Weights of a small mixture-of-experts language model, trained from scratch on English Wikipedia: 32 SwiGLU neurons an expert, 8 picks a token.
Below are experts of layer 7 (counted from 0) of a mixture-of-experts language model. Rows are named router (the router's row for the expert), gate (a neuron's input weights, with its number), up (a neuron's input weights, with its number), down (a neuron's output weights, with its number) and show model dimensions 128-255. Each number is 128 + 32 x the weight over its row's rms, rounded and kept within 0 to 255. Numbers have three digits each.
After each expert's rows: a language model's description of what the expert responds to; "raises" lists some tokens whose logits its average output raises strongly, later layers aside. This comes from a sample of Wikipedia text that the model never trained on.

# expert 51
router:159102114183168102146115113200195090185088055180097148161158116159098106051135113081123202140139123113130180163098095088160119144163117067138151131124151096130151123132089129116092042110157167117116105076156120109162120092137160092107132077161161130120148126137086164157140090132099126079058154103070118061097116147168141097155144125149174121095177179134116046107133193094125161092127
gate0:130143086174145041112173192185124142139126079136137115158163116116135125128111104121185171097174185183138095127153119128118194156179135116076111196144120124107158097123126095118124173123107139111172086139145186117190153080147106145156093137128152153118147096181158093114159104151105161144138088107112075107168136120169192154126094146189092166109159139128132098125183127116143148104127
up0:094096103122152138146114121109141144160131120121136128126186102116109124139101133121111126128192156165161121068145122115092149158115136110090092146159142093133174083181153115112113114109069134175167082123165142120132147095193199165093147139115104206138114103207102111110087132121112109138222114124093051094153111132194064089175082134149160156093113116155148090174176126117154075178109
down0:204154110150081140106137145075109177149170173143136136120136132140133167098157110165093147199111145099132128140183128181054132118057109124140125114109181114119136064129149111200205115128122133139084112128135159113099087186185207131110129123185051071135107111116136129114145141145136086138087134139081142164112115084104096091103153107149153158163103146029150081140068114128190139093160
It responds to: The word the, and its, their, entire, whole, mostly after prepositions like of, in, to or at sentence start.
raises: "iles", "\"),", "iri", "eri"

# expert 5
router:132100058145095147193109076154200111118100140115120144169158162147122076123130108102146176129069140165169151177139125113128172179140165109112099147097146121090130151108080125118138096122151142112130110092108142155156075146150151077092137126210145136118159067189162127155158074220117154121127102109087166124099187119137100090158131075142126113142113168094095100136115111123127152143130
gate0:122081076125094115163125132148101147144091127165148097098136123140194129091165098099078194128098179078176162135142056143091132144125121137136151103157114119122163133158104120099158132149130171096126122137132131114131113105048117128121159109180153151164188161191137126096081147125118094117149116148199122153143096076132151134180172103111114096118104155128073093104113101092120110106154
up0:142125146124134168070124120128156158149136105128102163122194085145037112130130100159167068144093139161060164171094142112157158143095048124047132151145120156168117135127137125127110140115175088160138122085135167135049143117201186122160116132140143168117149099060101119094163118110152157156114122104112099127127184133124072047123146133153129167143108134149132154124108180171090106128103
down0:154122135141061170122136228215163158150157140170177139114120094094092137117166097176156178116135088081173124143100073120124200111172104139130180077115154152077193151181109094080135150147128175085070136127149086104208094093108088121151151095144203136119134077160081114152127151078114116104161110067153129112148090069137191132166150196105158149118170136123121122097125163131102055063130
It responds to: Relative pronouns and relation words such as which, whom, between, brother, father, plus infobox equals signs and name-piece fragments in tables.
raises: "osis", "ov", "rov", "ia"

# expert 49
router:167126108154151048129105144184157091166100092106133114173157134170099098135128096089129154171102177127145142111152125081100190126142117086138105117096130115165117140116112126090107098155191157114106103105118149132150160092154141080141095121159148154148102124177142142170141116111102119064128142107123129121097121204148111097160109120206137131104160151101128081066205165107098078063149
gate0:142156124145159185150121148163126091097141111134151118132061134110037118135106138163117120169130167173127133061178109094175184116116116099140125166120169139168092110070122151153143108146161093138055098170133121153119152104149105121160194165144115127145130094140110102107089138103052069108152165137135082188127065192093128093080091159093084122137160187153161165090139140164138079072118
up0:155126188177132089119129125153131089146148096096136110122128135064099141121095152133156148116109141166190129091153141116137105124097111154120136105136130125140184083046139153117103137130145160107108114165135096106165120111162117151158138121134133111108142134197124107108131142181065124112083120086153113177134126115101186139078101143093061093123190157128175124089143126156153108129154
down0:154150064109186126167166133078168065148149152077138116121117152151101123111127076070130140095174091131116106115122135102112072065172121134113146051167156110113147108115106071121100108121135126106080128077115143126118111138123122144091148103082118117127088085148118220118141139162149105090106107163113166187113179065160073140093096118048101159161104132155134087132022127117136187117112
It responds to: The word the after prepositions such as of, in and to, and possessive 's or ' after nouns, as in children's and men's.
raises: " novel", " album", " book"

# expert 47
router:105176105121169086145134137160153077128083119153134121157134160155092095108119102094162144166116139126165152143117132126112203171110081115128150146166145100137070113070117123111100085100123155119140089067195175145110135166104123135127091071178098101135153085131224122129093067155113134097119120138109138133123150149090180080175137069175125159147217171081136082111165112137175142118097
gate0:093117146128132140144092143085160158139144101106127159071120119158170140142140173127122130093094159097120153165098081135134068155133114134110126070155155134196119139124186108080122093117127128089074142168147113133069158091159090158187132199065160135134149109147074096112165070127135170081132156140121059110138186137150113171127075135053144082149102123110184124113192143097143165115126
up0:070168153107131134125139155129132154127159114156068134097131101119151124059116150198165143187131117164153132166114125060124141152129116168143126099196083143144118100099100146150097060123100167116057116187119178115112166135151103208121153135076174117110092181127147127144085073066111148170147168183134119169132123150098175162100098131156108072157135131118125098148168139136122192128113
down0:164166055160153110154137101150189163095093102155148185156094108096167149146114139184122116154061092112104079075119115154125123145107212093209122133062063124190060073117129113096117094103078145100142140133100146102106128079117152204112121111121161165144148132101139104160140119136145129138117121119171174112141114117121114160127080149130102090128139121123117059078080160124141108094064
It responds to: Capitalized openers after a line break or heading, such as In, On, During, When, plus word pieces inside section titles.
raises: "ised", "ous", "ized", "om", "ising", "isation"

# expert 18
router:158110120212106156141096101157150092180136110112156120116149140098087123110131098097149171144175108106168179172194122125163095154100129095099166125083131073174085133101030178108134090132180173113148109098125110135142156156153112069094075071179133145171158124136184132202136080156079121060106086102129123069114137124155045164158139109112169131121184191081161091087173127143180116076169
gate0:152126180159153138104199045107120114144119102111155134129182152176108083083112119105126144139184107140085155100141130124195105120094149099100085083092117123132120129074135149094096162152112143148053135078152157095204145066092131104161152179105095111124127142115159080148100111144039145064143106157137105136126146124092089105118117106180116119188120098102152128126115138117130139143103
up0:123129131112132127159071169150145123167181117096094081142094120107084133161182088118149124091080108123168094177143177127099162110127100134194146185173158175149147131083141182186128089129160127130174115126176075116101072124095174139131052073185136128083134175182144103094162125147174132129103159069108173136114099131211168100163125123127154159093136065099110150111096120119124126139108
down0:102122142118124049124177113115137105186115124083148179102086043117131175085107133149133198098103158155106129082104116129153099097072162105110125117137104103157170095082136101099072120163179107084153155103167164094122132129159092101165083180113100147174162165113096142123197143167111159122114097137139076113099093143118108086144123100097113138162063196105075128140160089124137121180154
It responds to: Word pieces ending in ay, row or ack (Paymaster, gray, Barack), plus the connectives as, of, with and digits in tables.
raises: "ulated", "rated", "an", "us", "ulation", "na"

# expert 34
router:124115089105132152213122145162165071150078077129097187130143135152085114138131063078136201175160075092091163142170087113169080136168157058174141178160112122163144168174036173095135129152160153080104079115095094192141110112152167091140142115164154139082121131147153163169116050152145119098077129121109154097104154148109153152123135035131125132108161108104154110117121157116133150136190
gate0:177132169151185193084179147107086118134108106104169128107121101138199179091105097129101224142153097150057088100106109096068146092095123148190117172118160172165112121137098128091147102125124138142079116135160097068083142163144145154116170093128113108112152179130112122127114106112127145176131177097111156129145119167113139151132144090076102075144153079147173129115136123184139090128212
up0:148132093142115120153131155144125082120124100146112103100134136140176133095070179153116140170159101154090103134122169176135195123164067164146110070163055092110145169095116182160156116095155164145118111141169143211096133127119175186143144175147128071125152090104191123095081135134109142092126118136100092159166065131068076122098129127176126153084098128131096176158159147100104093122176
down0:178130134175115171143129117175079127156098120096112098206135155164167114066138117159146147162155134162168138076092154147097148163172151123092045121100149073099127150110064152139110157142142156129195134151109129080138105165163134117083204132166113124135181142128120066133089161163068181127126161095076090086156142142122072180146156211171140081143163129149162144092147180127133153136176
It responds to: Column bars in wide sports or data tables, plus medical and anatomy words such as synd(rome), skin, chest, disease, and IPA symbols.
raises: "ils", "omet", "ime", "line", " origin"

# expert 26
router:158116091121117118181111111137146112133068077152078168141189133114129117089137122121090126115106126093077125140188146036112168138163135123112097175144131108148102124066118079154132119158145092111153098077211113078132130105133137116117154080097159104108160075138207141110180110140120144080132129114113096115114147143162161192135151073131124101167172125110124128131117083103141132101150
gate0:135146111127157172103091119169133103168139047123133137135105112141126115168117130097128134070187171120086159124166139096173110133170137097056068140095204157043124181152094119176106168155140115122109155083104168151181126072199145137129145154156124110076139089071163164123097127147131111119146126122127157182143076160133109150163128115116097128115158105126173107146110109133131168136088
up0:072119090105143127129174160177145153071127185070087120098096152131108134165089109111157142147148131165180095113081124193148130126160151078111095076103054126174175129132144173130079111189164141140123140090108111181062101167105138114112108098068128133151127184144108039170099118108147157123107136143129154109082102158103114076129104130166140110129139162111153121129192163147078059119106
down0:083124164128156131107130162120169202108177138147157099111131140159098094145149129133119155098139120120112135159113111124248186113132152108098057206105139091087133145117144148131163121083135070083128167085089130121139111140078128106104074092149080170089102118107173094190082144139161086147105166143102121089088202128102176118129085101110189126123172170173095189104114113126131139129137
It responds to: Past-tense and participle verbs after was, he or were in narrative history and biography, such as used, made, created, died.
raises: " into", " the", " to", " in", " around", " about"

# expert 2
router:116148111187110124119121176089137125132145129103152149135122130127142115137133080059143232131084107121123159211163100074135135153141109109125102077101125091119117141114119136048096063184167129076164138067133137145154145111197200095095133121150180072107127120137179130147161135127101123044075113100196164144096140141143148156184157098159118105084210151089100131111135136170064165093162
gate0:147131168150116168124144142064122151150154073071149141153117138064155126139100117107117169084147105102208062121099127098111089135111145129120156097145183104176125113160147147185127078087151078143150117109103078111130153106158133152089105158181105129173138228099100141152150124166148128169148134145123158151052086184080092187115119108088120153075190104105133105139070117169155186114145
up0:110176153147152158133077152147088117142143081146108101134154164112117173121109072130068117150102132084193147140066163128154087128119153124182151091125146162149125084151131094144140114110135141105106113176170176100138140136130142141104150136151166106172148118112101122093175105159174084139131179131087070179075175137121087146175126122078168158156186088118072222115143123123121158124166
down0:124118129112164142151162139131167071121060118104120134159112141098178180138137141119103128174125130129098193114170110179148148144134110049164052119104109126128094165115122101120117149171157175068133145127143138171163169120152143168107158110130129086058129058116109142051134158097151093146122137107117161112154083095083113120143133129204059129077094144152115122144181170127149106128157
It responds to: Pieces of personal surnames and given names after an initial or first name, often in tables, such as Nelson, Miller, -sen.
raises: "hips", "hip", "al"

# expert 7
router:177151147139146090177145138157160083128082120155107152097125189139108069162160103059143138083114132150143198166133114093148148156168152132146130111188105105159181167128136158110111069155169111086153098109135137131151153073139114080136145141146150103139138118123167097157146107180135134083119109079134108118135138117158127179163185047129113129127176212116141142120144172102135159099182
gate0:103076119106066120157156136171192095125077130138138081111057139183146130097072135155158148198129171058121211054132175160142122081097135120097092133146134063163141173115172124091146127145095119122153152130124142156146105160147118104098123100118212109174133120116118146091156117104131079120146081131107152155135143142130129151123125099106116052145113153132156194156175124046114089136089
up0:116149109152162146151130122104133108136121074133118155123152135096131154078129154046083182091169133180162061196168122139173082132107164115130158154095069105150124105161098146139145113166122183034155118124121107088113122097137142124114170125184076153166141140121133113160192104114112097168076112131109136087055095141119139133146117105081121101145146148033139114097091166171129157100141
down0:191101159204119167143176126137140138085144184089125144164139039169109141123133161178136148142098151132086155123135114092120150157137120100133110171137093121151057113136158122075107099174168146104081088097103099097143110186135193088120167116200128161078132134150159097126101146166163160147141129148082083160134171174113183141199118085137183152180116108061145105160170093131140092131163
It responds to: Numbers inside table cells and years, the middle period of e.g. and i.e., and common words such as able, co, previously.
raises: "\",", ",\"", ","

# expert 0
router:177136116144123073163136158133204090114084110144123114165126142108089119131148073075135152142158168096182134134104166090104104104188120144136113134150089122150138119168120141102104081121130167069082094102126131177122167071119202098129095128126142129096129136182215129135147082140121099107145175106162127098111134195126124150139146009117128111146171132088111108109110146164095161105133
gate0:113101115121137148141111119101142044092090148145112136160167149175127153171067137147150153106103181190082164175202152109163151133124099120141140102134169148089194118138089094089059120114201152104093093112107141086172176138141146137155169103163146098153091128199184156147107060195151160162113153101097168158135109133179124130173077177153203137136143119117088054111092088153105175101167
up0:136068139171086158139127179126113170144098188090141102118087137146107130093175155123081126100148140115164141119104096112140147171104151137144107087053101107174151165092118115180126156106152067132146164083094139114125099191088083155122124159107122189151105149100126126140141129150151055133049098176107118184142112143114118145133152115112140098127100119115164120089139185089207145056081
down0:084090137100131094118144060196085108081112112138106140128157133199140142100121114065145146132143110160156043124106144113148113166137140120164077119141091138161134119111142171129119108121127137099090159139096140211104144122121114130108131102136124091121159029133139125097155100110145095132175118144103113120092084152126120116161140104159140176176163118110146129120131167117132066125040
It responds to: Unit abbreviations after numbers like m, km, mi, lb, ft, plus short opening pieces of longer words such as st, sp, ch.
raises: "itt", "ith", " order", "ou", " scheduled"

# expert 46
router:168093148159099155154164143143135135100114114139100148174182109194108125128117113114091214165088166082102176178141111070151140167175100141144095155111132082118146135120060146121092112116152136066147112114132079094129092086197162091143155086113122108155124077167194134233126146129097079116019144130157167133089099148134111112148135093116159113091161163114095084094153098109067138147127
gate0:139103114170067136169155159092128157086121184201200095094102180094139129164134081116149088152163180107083092119134162161131214123151131080136061134144125136116187125127127115104098084143157122127055135157119152138152139095156089104120094155110146073168163146100179133118093157080167162150151137120061141110097143116147089122139145106081132113147160100109096117079096058110131136138165
up0:177159151139079181077108100151100101156101151186117133134110169155194141128137108144080172123135102128090057091136165155130138147101139120186100167166091077121114112138124140169112087135126139136159140144075162101070077089134107133086123072144204109109071093090152174167152158162122129140053094185117166161084109103178139162143134157142118090116090109166126185106135060115098136171124
down0:149126136137087162153084138131116115117081121091071115171083128139108153112152080098144081145154123094132144124111121092139113069126131140146125107137113179073072114134151130125132182151137135163134143171106103127131136207103174144080115091146147125170110121135148084149075105188158087150156186153055145116162144043122131069106116096170156156087192162122168141061093190128144148145137
It responds to: Spaces before numbers in table cells, plus inner pieces of surnames and abbreviations like B.Sc, Retd, 1st, D-rop-kin.
raises: "h", ".\n", "aster", "ground", "q"